Below are experts of layer 5 (counted from 0) of a mixture-of-experts language model. Rows are named router (the router's row for the expert), gate (a neuron's input weights, with its number), up (a neuron's input weights, with its number) and show model dimensions 0-159. Each number is 200 + 40 x the weight over its row's rms, rounded and kept within 0 to 999.
Before each expert's rows: "gets" lists some tokens that make up at least twice as much of what it gets as of all text; "mostly gets" lists some tokens that are sent to it at least half of the time. This comes from a sample of Wikipedia text that the model never trained on. Tokens count by the router's weight.

# expert 4
gets: " to", "ed", " for", " by", " with", " from"
mostly gets: " to", " for", " with", " from", " by the", "ed to"
router,190,152,165,188,138,192,229,230,138,255,157,257,183,156,178,156,138,186,217,183,193,190,207,195,117,211,208,202,195,244,220,177,208,166,127,188,223,156,205,197,212,214,271,182,153,249,205,175,196,266,127,205,202,229,182,220,223,221,136,172,212,279,219,203,216,203,200,211,189,175,197,162,105,289,162,261,228,258,202,167,183,240,133,214,245,224,138,228,195,205,153,210,221,205,170,177,234,220,119,142,193,242,207,238,174,302,154,280,184,137,234,162,187,199,146,229,148,203,190,247,198,176,206,133,258,154,254,136,238,222,209,221,172,260,238,210,195,246,206,276,200,156,114,243,222,179,109,185,143,192,215,166,160,165,125,168,200,166,187,255
gate0,159,154,191,258,161,239,193,122,177,222,187,264,160,134,185,181,205,186,212,136,203,228,172,206,236,222,226,258,223,218,178,244,156,178,192,241,111,242,163,267,220,140,182,214,193,155,103,170,142,281,220,178,203,182,158,137,225,196,188,143,193,184,170,174,183,247,210,217,191,220,179,165,159,188,183,174,222,214,223,229,245,261,219,163,130,144,218,250,218,251,151,162,190,194,219,183,230,228,196,211,201,109,156,270,117,188,216,234,131,142,213,197,223,181,252,188,213,138,222,218,151,253,303,174,182,199,265,222,233,262,227,160,181,178,264,194,144,195,120,182,201,285,174,228,271,150,261,224,198,180,144,170,234,225,222,247,204,156,207,189
up0,159,168,197,205,202,233,279,131,259,195,110,222,275,120,179,131,191,149,212,268,199,231,190,201,199,247,150,206,173,236,232,238,186,170,240,206,93,191,204,203,210,172,207,218,197,201,155,214,197,229,174,155,180,186,110,164,205,203,244,161,154,165,200,172,194,162,255,214,298,178,156,237,228,155,151,282,194,199,242,229,197,213,189,144,210,118,256,109,234,238,243,136,268,152,226,168,254,204,246,196,232,217,197,198,189,136,228,249,186,195,208,203,238,196,180,215,222,196,214,252,195,227,158,148,272,182,262,231,167,185,237,184,207,112,161,134,180,172,231,198,260,229,152,224,247,212,230,223,200,219,206,234,178,227,300,230,205,159,168,243

# expert 18
gets: " of", " and", "ing", "ated", " or", " on"
mostly gets: " and", " of", "ing", "s and", "ating", "ation of"
router,198,214,146,244,165,205,224,230,190,287,171,198,190,149,178,201,191,249,224,163,201,289,183,208,193,234,173,207,232,209,184,200,257,233,188,179,230,167,215,181,231,195,155,242,160,209,211,127,203,236,151,175,225,154,155,142,179,247,139,189,196,242,231,176,169,177,258,246,224,145,176,196,105,194,157,207,135,168,197,59,177,284,148,153,213,175,200,210,162,184,213,207,195,164,197,100,207,179,149,205,157,209,139,192,211,191,224,244,211,178,233,166,197,257,194,205,206,241,231,261,200,210,159,230,166,210,294,164,235,229,266,222,114,215,221,192,166,202,194,133,132,197,121,166,249,163,130,160,191,199,293,204,120,192,152,185,176,195,134,228
gate0,197,150,143,163,209,219,153,122,222,197,210,187,221,252,252,132,237,177,162,209,198,230,252,154,179,190,244,140,223,170,233,181,247,173,204,194,143,155,170,180,155,240,207,148,258,210,201,208,202,188,188,178,213,189,200,241,140,207,266,196,163,258,179,268,192,241,188,265,188,193,203,141,194,223,202,152,231,172,105,207,170,232,201,143,181,257,157,163,139,171,234,197,251,215,180,176,268,228,223,235,199,181,200,202,243,234,215,220,139,229,199,111,254,113,87,257,106,173,206,243,159,213,252,223,203,242,199,210,159,131,233,234,207,219,245,208,210,221,193,200,156,224,156,147,251,245,281,184,236,227,162,202,214,156,291,153,260,146,183,136
up0,235,241,224,154,209,206,209,189,208,215,173,213,230,226,185,259,236,172,239,183,191,116,184,171,242,179,174,204,138,184,152,249,242,150,206,170,134,184,138,188,151,126,191,188,195,205,182,181,175,218,211,218,187,204,292,178,138,147,169,289,132,230,186,137,240,192,256,160,163,229,204,185,133,182,221,219,200,245,157,146,125,235,211,206,211,171,326,249,228,172,252,234,272,248,253,223,182,229,204,118,139,264,183,175,148,144,140,212,169,281,175,207,144,198,243,179,206,209,236,241,228,178,211,222,183,272,166,214,162,272,226,232,153,218,205,145,210,209,227,204,230,234,152,162,221,196,175,105,153,194,258,208,246,179,221,234,196,215,209,273

# expert 19
gets: "u", "z", "a", "ai", "he", "am"
mostly gets: "u", "za", "awa", "ić", "ini", "ai"
router,150,146,144,185,239,188,189,233,162,201,226,198,227,202,92,225,164,262,135,233,201,277,165,179,156,194,147,242,155,209,253,214,178,216,237,187,239,210,239,203,155,172,200,186,236,232,208,171,201,186,224,219,206,245,170,157,185,239,123,151,148,217,223,198,241,230,192,227,260,121,199,147,160,200,171,268,202,227,185,131,205,186,198,161,167,178,139,149,230,166,124,199,103,203,189,254,244,246,171,186,185,178,213,211,228,242,170,263,187,134,249,160,149,218,175,246,219,228,142,187,168,214,41,270,241,182,201,171,219,228,271,202,178,218,250,250,218,245,233,241,143,171,202,168,269,193,161,147,190,223,264,164,195,247,195,185,209,147,189,223
gate0,250,238,256,161,237,221,275,169,275,241,189,191,211,160,247,245,129,166,155,177,217,152,202,158,205,210,226,146,252,161,187,203,157,209,272,162,200,246,105,161,234,183,199,256,184,239,216,196,126,207,219,184,235,251,147,233,297,188,148,175,172,214,219,211,193,146,215,161,260,144,254,133,171,274,218,153,218,212,220,236,222,230,202,179,155,250,130,267,229,235,148,227,213,239,283,198,182,208,195,168,245,209,166,279,238,114,130,194,262,248,226,211,211,202,212,217,156,225,202,207,266,212,179,169,172,209,175,165,248,221,182,243,156,235,158,252,188,214,199,256,147,206,156,130,217,256,150,179,185,176,154,201,187,246,132,226,184,195,158,206
up0,215,306,223,115,165,205,147,243,195,227,155,262,226,123,181,153,207,247,196,246,195,186,158,187,223,160,259,196,206,165,102,113,144,159,128,209,155,264,183,231,176,217,160,241,210,207,192,125,201,185,208,202,264,279,201,281,164,217,181,190,210,210,164,199,262,175,193,173,221,140,177,211,191,178,226,231,215,209,267,217,161,207,193,147,132,176,203,191,265,170,194,235,188,263,297,234,179,211,200,169,224,163,218,242,212,224,191,213,218,114,241,231,130,210,137,146,211,159,183,150,186,215,182,214,178,201,228,174,195,181,214,126,261,225,194,148,254,221,150,232,159,181,214,291,194,135,212,283,168,225,248,185,198,228,154,243,188,171,181,216

# expert 52
gets: "-", "|", " |", ":", " of", "|  |"
mostly gets: "|  |", "- The", "|", "- A", "  -", "- E"
router,233,182,120,193,212,170,283,293,201,279,218,190,213,229,167,173,168,248,130,161,200,191,197,187,182,118,221,219,246,211,193,190,276,200,191,209,247,132,208,158,201,216,195,258,190,199,155,191,230,216,207,205,242,211,167,171,213,241,201,191,151,212,221,214,229,222,224,211,189,133,241,169,162,227,110,226,211,202,216,198,168,217,187,181,167,166,158,212,206,238,157,205,148,198,232,169,216,193,183,240,104,206,75,300,220,249,274,309,193,178,194,173,200,194,124,189,157,223,204,158,283,198,188,214,172,214,260,147,266,232,203,215,162,208,241,265,194,274,187,157,145,218,137,120,167,147,147,155,220,237,232,198,142,167,191,186,212,185,191,247
gate0,195,80,206,214,217,205,207,176,170,128,167,146,215,181,183,194,212,208,118,220,200,157,210,241,171,264,188,157,225,264,185,175,200,224,250,210,166,118,175,167,234,190,170,164,235,210,236,178,204,173,194,181,148,215,141,231,139,237,111,204,172,216,131,164,104,206,192,150,228,215,226,210,177,214,130,212,200,193,222,191,207,196,233,222,177,88,266,314,198,145,194,185,236,215,152,205,186,92,167,225,203,216,207,163,178,158,190,164,251,112,202,190,167,138,235,204,180,167,170,273,221,204,182,182,201,145,183,252,244,226,184,221,215,179,248,235,155,218,233,261,226,168,270,183,162,161,229,173,139,238,208,263,231,221,233,296,190,173,186,225
up0,246,209,168,135,159,215,159,217,199,163,185,190,181,233,185,261,205,243,166,163,229,193,194,224,184,215,202,237,226,211,176,228,183,294,152,301,205,196,225,195,256,258,132,297,304,214,152,222,205,179,211,222,215,193,197,200,242,223,271,159,192,212,254,191,212,267,258,187,197,162,150,248,243,194,219,182,142,225,252,268,168,242,205,106,96,238,189,204,195,240,187,177,165,146,172,203,162,189,211,231,185,199,201,196,232,275,197,264,135,179,215,226,184,250,152,185,129,187,265,308,182,128,216,242,207,178,200,235,158,186,281,257,189,183,174,159,200,202,131,121,179,147,216,207,210,180,192,224,217,234,208,212,186,167,196,210,160,129,171,245

# expert 15
gets: "ate", "ies", "ations", "ure", "ions", "ion"
mostly gets: "aces", "ates", "ures", "ities", "ades", "ences"
router,185,144,218,305,210,83,246,241,149,228,167,186,188,263,218,194,174,212,173,178,220,247,182,210,187,151,121,255,135,248,199,191,253,165,168,250,269,229,194,232,203,228,243,164,191,274,194,226,156,232,165,192,197,201,182,111,216,184,160,166,184,207,217,240,178,255,213,205,174,157,259,142,161,157,147,229,226,210,203,152,152,225,173,153,185,153,210,275,223,247,208,203,220,269,209,162,229,183,155,193,144,201,157,202,217,273,190,225,172,177,209,94,219,193,193,135,151,214,207,247,247,167,165,256,168,163,250,163,176,238,323,218,210,188,226,204,210,190,209,263,114,205,179,223,220,151,243,213,194,277,220,149,140,161,182,197,189,175,201,212
gate1,195,226,171,166,209,269,180,187,232,150,141,183,206,230,218,211,249,197,119,159,176,247,260,283,133,218,238,181,224,237,270,247,238,219,148,226,254,176,237,175,228,249,175,208,229,208,228,269,184,174,191,206,187,230,227,191,116,243,140,180,240,163,238,179,226,297,161,211,182,284,258,148,189,251,172,230,209,173,254,216,210,196,188,144,204,208,215,222,223,169,168,131,233,262,169,213,106,220,178,232,207,207,182,225,224,238,255,199,199,179,147,237,230,192,232,170,208,221,265,146,227,114,274,215,225,203,231,139,221,287,231,180,186,248,196,232,230,223,169,105,153,262,252,196,108,203,236,177,222,271,198,238,187,228,150,181,204,212,189,232
up1,232,201,224,186,189,249,254,187,202,290,175,180,210,181,136,219,197,100,201,206,248,145,219,246,184,215,161,140,211,251,176,233,242,285,118,182,170,163,223,223,185,182,189,213,151,211,184,257,110,233,197,221,195,238,143,130,158,178,170,206,131,117,173,118,206,164,186,144,193,174,230,148,176,179,139,165,239,172,195,239,246,206,192,191,164,209,199,202,140,165,252,168,193,261,215,277,166,178,237,223,129,177,185,171,81,162,114,204,186,174,209,237,112,213,207,203,272,215,217,166,150,139,190,165,234,193,158,228,171,171,207,153,184,121,232,188,208,221,177,113,173,236,160,134,185,214,241,196,231,226,195,206,196,251,182,176,189,200,202,232

# expert 17
gets: "k", "ad", "ak", "j", "h", "am"
mostly gets: " Sam", " Kh", "ask", "uk", "k", "ok"
router,179,113,239,259,139,181,260,233,222,284,201,207,219,187,111,108,163,246,189,157,181,209,155,210,185,197,199,265,149,261,212,227,199,205,212,231,255,219,164,219,147,180,203,240,249,201,173,176,159,234,188,191,212,152,144,166,148,184,179,207,99,238,227,214,226,222,243,227,205,181,297,156,168,176,151,215,162,224,200,197,166,229,201,150,201,237,149,197,283,221,243,292,178,175,258,246,175,202,171,185,218,189,172,209,323,257,182,192,151,182,219,195,173,174,102,287,161,226,202,213,216,201,178,291,213,161,201,156,252,256,246,219,212,200,225,204,230,226,266,268,175,187,206,215,189,225,138,157,185,243,206,185,184,223,185,194,274,195,171,191
gate1,254,147,231,148,209,125,253,212,266,266,207,219,171,222,184,177,197,222,227,175,182,249,222,124,162,170,216,163,185,177,190,205,227,221,192,195,187,159,186,264,211,254,215,243,221,191,154,217,313,177,189,225,221,203,181,163,160,222,239,282,133,240,248,207,211,187,241,247,235,244,171,221,270,251,190,143,189,211,146,196,238,261,247,208,250,182,174,204,197,200,132,232,146,183,258,174,223,204,126,262,186,145,143,119,176,187,154,229,176,192,189,216,209,198,178,150,232,229,258,217,216,229,232,212,157,248,141,127,181,236,156,251,174,183,217,187,244,232,192,171,151,193,198,67,145,260,271,233,238,147,206,208,175,210,288,156,199,157,169,226
up1,277,262,205,144,259,189,284,205,206,185,184,274,199,226,220,152,203,171,205,124,247,217,205,200,192,224,185,222,171,126,239,174,210,187,166,214,229,182,171,270,250,264,130,234,209,222,268,246,162,187,155,145,317,233,141,199,176,197,179,194,235,167,220,148,150,154,220,199,180,215,251,273,222,210,195,211,204,128,211,176,242,181,129,188,180,140,210,150,206,173,175,200,207,177,252,230,242,207,143,196,168,188,157,168,186,164,147,215,218,148,150,242,155,143,174,144,198,183,159,209,155,128,210,246,189,155,218,170,258,129,102,177,252,209,181,220,238,149,246,239,190,166,150,188,261,175,175,223,202,132,166,234,237,274,202,251,157,206,217,243

# expert 37
gets: "ent", "ant", "t", "et", "ro", "ri"
mostly gets: "ent", "ant", "ro", "ient", "te", "ri"
router,149,169,205,166,122,161,217,215,175,188,193,241,149,198,214,130,163,281,113,170,227,177,205,165,213,210,157,260,152,261,207,212,231,228,222,203,208,220,299,235,174,222,281,185,195,223,194,156,167,259,150,227,185,258,165,156,209,246,142,154,189,233,226,202,242,153,190,200,203,145,205,208,161,235,167,153,224,200,214,116,150,236,235,262,180,250,102,205,216,274,221,172,170,204,199,200,246,170,153,201,191,213,162,213,196,252,276,188,205,157,250,122,187,193,90,196,205,196,173,161,187,162,267,252,231,211,217,228,217,243,268,214,214,221,219,209,205,192,236,190,135,217,168,177,179,121,200,146,247,185,231,90,131,215,230,153,202,160,176,230
gate0,218,241,261,131,149,197,124,180,217,214,173,189,220,206,248,216,128,244,112,164,176,202,167,192,299,205,224,206,183,188,180,233,220,177,178,225,237,144,220,87,197,266,262,167,182,181,212,138,277,186,256,174,165,174,245,210,169,228,245,164,210,211,202,152,177,214,258,148,312,232,265,134,189,213,198,202,235,143,252,192,195,247,195,266,118,214,191,194,211,224,135,171,174,237,222,189,220,149,163,170,132,229,142,258,271,212,148,190,164,196,232,209,223,217,197,177,230,189,218,274,218,170,216,265,275,246,150,243,272,165,205,140,204,216,228,204,240,148,241,194,177,174,232,197,221,208,149,180,170,200,264,218,201,200,166,238,260,221,199,208
up0,183,208,246,300,158,176,172,143,219,261,277,186,247,173,219,204,202,217,202,231,217,198,195,209,188,166,198,171,209,170,196,232,209,248,258,236,186,187,132,249,189,278,254,194,170,252,188,128,161,201,202,200,190,149,205,295,192,189,208,249,196,181,246,191,216,171,240,171,159,191,255,213,175,214,142,192,98,178,255,208,224,204,168,147,215,236,244,168,204,258,201,263,212,208,297,182,277,179,209,192,242,173,129,165,234,237,136,152,250,249,244,211,195,181,190,238,154,168,164,215,220,230,151,175,227,222,113,210,145,183,174,185,194,187,141,145,220,206,158,202,204,216,150,225,79,132,142,197,207,222,95,238,200,217,217,157,281,169,171,179

# expert 21
gets: "el", "le", "ch", "im", "ol", "ard"
mostly gets: "el", "hel", " Jim", "ger", "ler", "ham"
router,230,119,132,168,131,181,202,246,207,232,140,245,254,248,130,199,150,258,258,180,181,193,138,174,185,98,185,193,184,291,241,163,199,204,163,233,255,215,204,209,201,190,249,236,264,283,131,230,215,200,180,201,272,238,104,164,170,195,151,161,217,208,228,151,227,173,185,181,149,196,256,182,195,147,116,225,182,184,167,235,177,254,146,139,169,220,195,191,182,162,205,204,179,216,250,234,216,189,174,143,244,141,162,236,288,214,173,224,174,212,220,186,162,174,186,212,207,260,140,241,162,192,220,284,201,157,223,161,230,235,206,235,190,230,239,211,151,179,179,130,212,169,176,156,257,146,222,161,197,209,202,140,171,253,225,197,265,144,177,235
gate0,237,187,180,197,221,189,191,159,182,177,182,173,202,180,189,121,238,169,211,215,226,171,157,251,238,193,155,232,216,134,208,171,121,233,162,115,217,214,165,271,218,158,296,275,183,257,212,249,140,222,149,161,251,239,189,194,223,162,201,211,241,164,273,177,187,212,263,286,216,190,213,213,163,240,198,239,199,151,200,241,281,211,172,240,223,172,155,210,233,202,255,188,308,193,170,249,196,244,138,189,258,106,227,234,214,207,219,226,189,231,161,200,193,162,253,239,221,205,190,244,227,188,169,190,214,140,131,214,188,197,283,181,147,157,182,181,142,178,194,241,180,199,153,194,237,161,153,233,236,234,165,206,111,268,180,115,171,124,162,217
up0,143,264,240,198,224,268,210,171,267,255,148,200,227,190,156,239,175,128,201,135,191,183,272,215,228,305,213,297,189,209,262,186,169,165,240,249,266,184,217,245,190,280,255,250,192,208,259,158,109,194,198,170,211,175,225,229,269,161,151,195,194,162,195,279,184,254,200,248,205,238,164,239,226,186,215,195,180,148,180,243,181,244,258,196,227,200,135,146,198,251,213,218,181,240,240,107,204,156,234,146,202,182,236,202,216,241,255,213,167,170,285,180,178,220,205,197,154,160,203,233,248,227,294,221,187,209,277,198,154,157,195,167,211,178,166,173,189,211,264,147,221,187,226,249,189,272,196,167,180,235,214,202,184,132,172,171,235,180,212,195

# expert 55
gets: "er", "or", "on", "in", "en", "ar"
mostly gets: "er", "or", " Ser", " dou", "apan", "on"
router,134,109,148,180,182,188,229,227,182,309,196,204,206,195,215,140,243,246,222,164,176,141,140,208,136,122,178,282,176,191,219,201,225,210,195,146,255,177,222,214,197,225,258,180,138,210,128,201,191,235,196,159,169,212,256,114,189,224,160,178,194,212,204,180,196,155,186,229,204,202,239,114,170,269,168,219,103,188,194,186,160,264,253,210,232,243,132,256,234,205,256,178,185,236,186,146,165,208,203,196,185,232,194,200,213,248,232,201,185,206,256,124,178,205,175,175,210,212,255,205,238,250,153,253,276,220,229,147,209,232,236,205,157,217,189,255,197,236,175,205,110,210,180,148,234,141,202,217,145,258,196,107,163,162,189,161,249,148,138,212
gate1,246,274,202,194,216,155,232,178,165,202,166,233,147,256,294,187,171,209,189,190,224,244,134,185,243,205,178,191,166,180,187,176,202,259,222,171,131,228,201,224,208,180,157,264,229,198,153,144,287,229,187,264,242,189,221,213,137,192,154,249,149,221,237,233,240,203,218,81,211,248,237,142,220,150,232,296,244,186,154,213,177,191,232,170,203,221,204,121,171,214,168,201,208,187,138,163,229,170,208,191,263,224,137,248,194,190,224,252,163,265,191,268,150,241,229,251,252,258,197,266,207,256,232,222,174,182,180,201,181,269,167,198,165,127,144,219,202,163,247,116,235,204,179,129,224,229,163,189,261,238,191,227,182,213,207,271,148,173,198,173
up1,178,211,181,163,185,207,255,153,179,271,169,224,219,246,156,182,180,247,168,192,166,165,188,266,302,192,174,144,210,199,176,127,225,164,206,252,204,250,296,109,208,144,206,192,221,195,160,249,222,182,275,252,232,166,192,228,206,274,140,188,166,215,247,265,211,213,144,258,141,216,195,230,229,230,201,223,216,250,187,206,254,230,183,189,223,168,296,204,219,173,192,136,174,185,193,181,142,151,182,176,150,172,172,195,179,243,242,183,159,184,165,190,231,215,300,141,201,172,241,229,228,246,189,177,216,222,170,214,232,162,88,209,203,202,191,118,257,148,159,164,220,98,212,213,127,199,231,253,194,217,227,132,238,211,167,216,160,214,147,188

# expert 63
gets: "ers", "en", "ors", "ec", "anc", "2"
mostly gets: " rec", " president", " Rec", "ocument", " Camp", "ampions"
router,154,177,169,175,199,89,188,238,182,213,189,151,186,187,140,151,210,235,171,154,185,206,163,143,135,181,160,234,161,185,212,165,204,205,130,231,220,199,222,184,179,175,182,166,202,201,184,188,168,243,153,241,223,241,124,146,215,268,161,120,183,174,240,157,209,182,181,225,99,194,220,157,184,211,123,227,220,218,230,102,189,260,225,176,191,222,164,197,228,179,198,255,207,156,194,162,227,267,178,199,160,192,179,255,243,261,139,191,226,100,201,190,186,232,176,177,242,260,201,252,222,163,107,198,243,224,248,107,227,227,292,255,199,148,222,259,214,154,146,174,203,197,196,168,168,128,218,147,281,195,219,186,194,196,162,175,208,172,242,266
gate0,197,208,220,226,219,174,179,171,206,233,169,157,104,84,252,191,225,304,115,249,262,226,241,162,263,173,246,224,205,215,157,171,263,173,176,211,150,179,236,183,205,245,230,233,186,117,197,205,237,263,200,116,234,248,184,233,226,202,231,230,200,176,286,191,224,188,146,224,206,210,232,234,148,196,168,180,223,199,245,319,230,270,197,213,143,155,195,183,241,223,258,227,191,231,184,163,186,214,171,161,185,156,145,139,124,151,174,194,198,279,228,175,176,191,165,171,173,167,156,158,246,166,157,215,204,220,171,169,258,161,199,172,187,226,259,155,227,207,272,207,102,204,215,161,208,183,209,206,227,151,231,218,236,246,216,248,220,178,214,161
up0,254,169,225,135,180,241,161,221,195,162,208,124,203,195,200,252,251,243,294,237,237,173,243,205,174,169,112,192,217,211,164,229,254,212,270,115,250,214,228,191,260,149,212,193,178,248,227,172,185,145,190,160,215,267,205,200,223,127,153,265,216,253,188,218,200,189,199,277,161,199,197,192,195,272,139,194,175,172,175,235,156,193,126,128,209,200,243,223,229,249,219,196,214,227,298,158,230,188,237,164,191,222,208,226,150,196,143,218,168,211,159,96,192,214,242,152,192,225,315,256,182,145,213,165,166,282,147,255,194,223,212,190,252,247,250,171,224,182,204,174,176,203,209,245,233,254,198,215,178,236,281,209,144,227,191,176,206,193,234,190

# expert 61
gets: "and", "ig", "ag", "ow", "ay", "ov"
mostly gets: "ig", "ow", "and", "ag", "og", "и"
router,160,192,167,177,151,94,263,153,178,212,172,241,220,198,122,195,196,258,185,169,199,157,142,166,171,184,189,211,189,217,198,205,261,141,171,114,283,247,253,213,169,197,232,235,203,259,204,144,223,260,267,168,177,198,177,117,134,199,206,209,211,201,238,203,203,256,255,250,210,205,246,191,178,215,162,228,225,297,155,182,181,236,223,114,224,182,140,227,266,168,200,247,181,108,185,91,272,189,224,126,239,193,191,204,219,263,234,201,167,169,201,213,171,204,155,133,190,228,207,253,230,175,171,210,238,171,236,166,274,255,264,180,195,173,158,232,231,187,199,247,197,170,190,135,257,184,137,171,219,224,194,179,204,189,181,191,162,160,151,185
gate0,163,193,204,173,208,128,180,177,218,236,170,229,163,228,259,185,237,220,161,138,188,240,186,266,170,248,174,196,215,158,180,163,189,245,201,181,218,252,180,203,155,165,247,118,174,194,217,170,244,148,222,204,223,246,214,117,203,187,166,157,236,187,232,260,187,185,188,227,247,204,205,163,166,171,177,195,207,197,213,163,217,209,214,109,169,155,163,181,267,185,237,220,142,247,208,184,195,130,213,147,237,164,298,226,274,228,238,216,303,172,198,188,218,180,181,260,267,307,193,167,216,236,211,244,263,182,189,205,190,215,199,240,186,155,223,190,159,149,174,178,217,136,262,260,252,176,249,288,273,176,153,213,150,230,317,165,154,199,184,141
up0,242,144,193,93,172,206,243,195,280,117,165,237,200,184,213,203,224,270,175,164,206,260,254,176,239,170,217,204,239,277,227,253,166,232,201,208,86,234,183,203,194,256,195,159,248,269,205,157,299,196,244,221,186,200,134,210,258,204,142,191,231,177,149,274,170,235,218,77,227,222,107,176,205,195,162,243,199,189,214,162,191,233,216,194,282,207,233,172,208,222,215,210,195,202,210,212,174,181,184,139,187,100,214,211,195,188,234,183,184,221,221,169,178,173,168,217,288,244,148,224,240,203,159,188,170,239,171,188,227,169,198,195,142,225,183,138,203,203,237,278,219,153,224,129,168,191,201,207,236,284,154,188,192,233,165,221,160,225,224,201

# expert 13
gets: "p", " p", "as", "c", "v", "op"
mostly gets: " p", "p", "-p", " imp", " av", "of"
router,172,131,158,171,143,190,196,224,208,212,126,264,198,190,147,147,231,189,179,203,187,154,82,213,153,203,228,267,201,193,280,206,231,178,156,136,262,265,225,227,177,152,269,227,242,160,164,241,202,242,186,228,276,246,175,150,198,189,185,150,113,223,194,201,197,147,203,196,150,193,266,159,172,162,192,175,221,233,209,191,165,210,242,195,135,168,171,273,284,175,261,226,136,130,201,216,207,190,156,195,174,189,150,240,216,168,232,190,145,177,233,167,166,190,168,191,164,225,210,199,240,184,169,266,180,176,203,195,183,238,197,306,179,238,193,236,110,226,213,265,224,206,202,124,204,130,137,158,255,245,230,181,179,219,194,213,208,144,147,232
gate0,121,191,127,216,235,169,235,220,281,143,185,144,194,225,157,176,235,200,196,157,184,139,248,218,283,148,172,201,202,210,256,165,234,201,222,198,247,174,196,231,202,142,221,218,254,248,221,187,188,225,187,135,265,186,263,184,243,189,149,199,250,171,102,245,161,225,208,192,146,129,204,157,257,149,201,130,108,232,156,227,178,208,233,168,209,168,169,223,136,230,248,271,167,242,172,204,188,223,157,157,163,197,190,206,237,263,204,197,158,223,154,199,203,174,234,174,232,230,180,283,151,187,198,151,156,205,190,182,138,266,200,200,131,234,205,208,152,233,258,232,177,214,209,163,169,178,223,238,214,234,124,201,232,251,226,177,74,269,215,205
up0,166,202,212,201,224,156,225,246,221,94,247,207,248,219,186,184,159,202,166,191,159,192,222,151,204,112,180,260,227,142,234,247,164,229,298,220,238,182,209,224,153,190,194,169,239,150,166,143,240,210,138,252,156,231,286,258,204,185,126,189,229,224,233,171,181,232,179,203,177,152,178,195,201,204,178,138,185,153,245,206,163,168,214,230,155,271,187,115,163,307,294,180,209,184,223,226,145,150,155,143,256,201,193,239,157,220,201,211,233,254,251,168,183,240,222,237,244,164,110,186,226,234,284,153,158,154,188,197,163,213,172,218,139,196,197,178,221,211,155,223,208,267,237,184,157,160,246,181,192,134,192,188,260,232,210,190,215,184,181,267

# expert 23
gets: " s", " ex", " res", " re", " form", "ass"
mostly gets: " form", " res", " ex", " ass", " cons", " s"
router,189,199,235,206,183,162,291,157,168,276,181,216,168,195,190,147,137,228,216,208,213,190,186,250,128,195,203,303,217,211,257,135,223,198,150,149,198,155,246,242,191,201,225,221,197,200,146,180,159,227,121,221,271,226,200,194,208,236,174,168,149,261,198,197,190,190,163,249,191,150,213,202,183,207,195,254,170,237,242,177,182,243,253,213,160,223,161,229,176,153,195,224,207,161,144,167,239,205,175,157,161,265,170,331,243,250,193,220,209,150,223,190,171,198,201,242,220,195,218,140,207,134,126,240,229,212,231,207,161,231,218,275,192,153,212,265,194,177,192,191,164,126,230,155,100,234,191,128,274,243,219,160,147,174,163,200,269,140,125,213
gate0,204,207,163,189,214,176,202,214,202,200,216,273,201,146,235,137,222,277,184,170,184,176,131,168,209,225,141,228,261,141,187,175,187,202,169,229,168,168,193,161,189,187,216,224,217,177,124,190,199,189,147,181,160,140,215,204,235,161,235,145,259,166,163,189,252,137,192,224,285,151,147,171,234,184,139,163,210,225,225,185,206,190,253,261,195,285,248,247,190,162,199,134,185,150,188,270,308,243,103,230,164,220,195,193,262,166,187,179,101,193,239,172,204,62,163,171,227,200,187,190,243,188,190,211,183,177,177,206,242,120,290,275,173,173,201,190,186,215,168,234,192,178,195,240,201,220,205,229,138,183,195,202,192,183,246,176,233,177,109,166
up0,137,230,214,203,253,200,180,173,179,223,215,140,208,216,211,154,209,184,224,246,190,219,164,188,159,160,159,154,191,205,112,283,181,113,270,171,225,195,235,263,166,201,219,245,174,110,179,184,187,209,248,149,194,238,204,226,136,207,155,245,206,253,235,249,200,230,148,182,259,184,206,244,173,187,254,171,160,153,230,204,196,248,208,178,265,152,230,162,262,224,205,225,234,259,124,173,183,173,173,261,173,201,212,272,176,257,189,174,187,268,171,201,172,214,269,185,228,121,129,196,149,200,296,267,144,140,198,157,221,157,175,264,169,159,181,236,237,194,229,221,228,122,215,139,206,174,238,247,176,165,197,170,150,206,170,287,232,168,177,168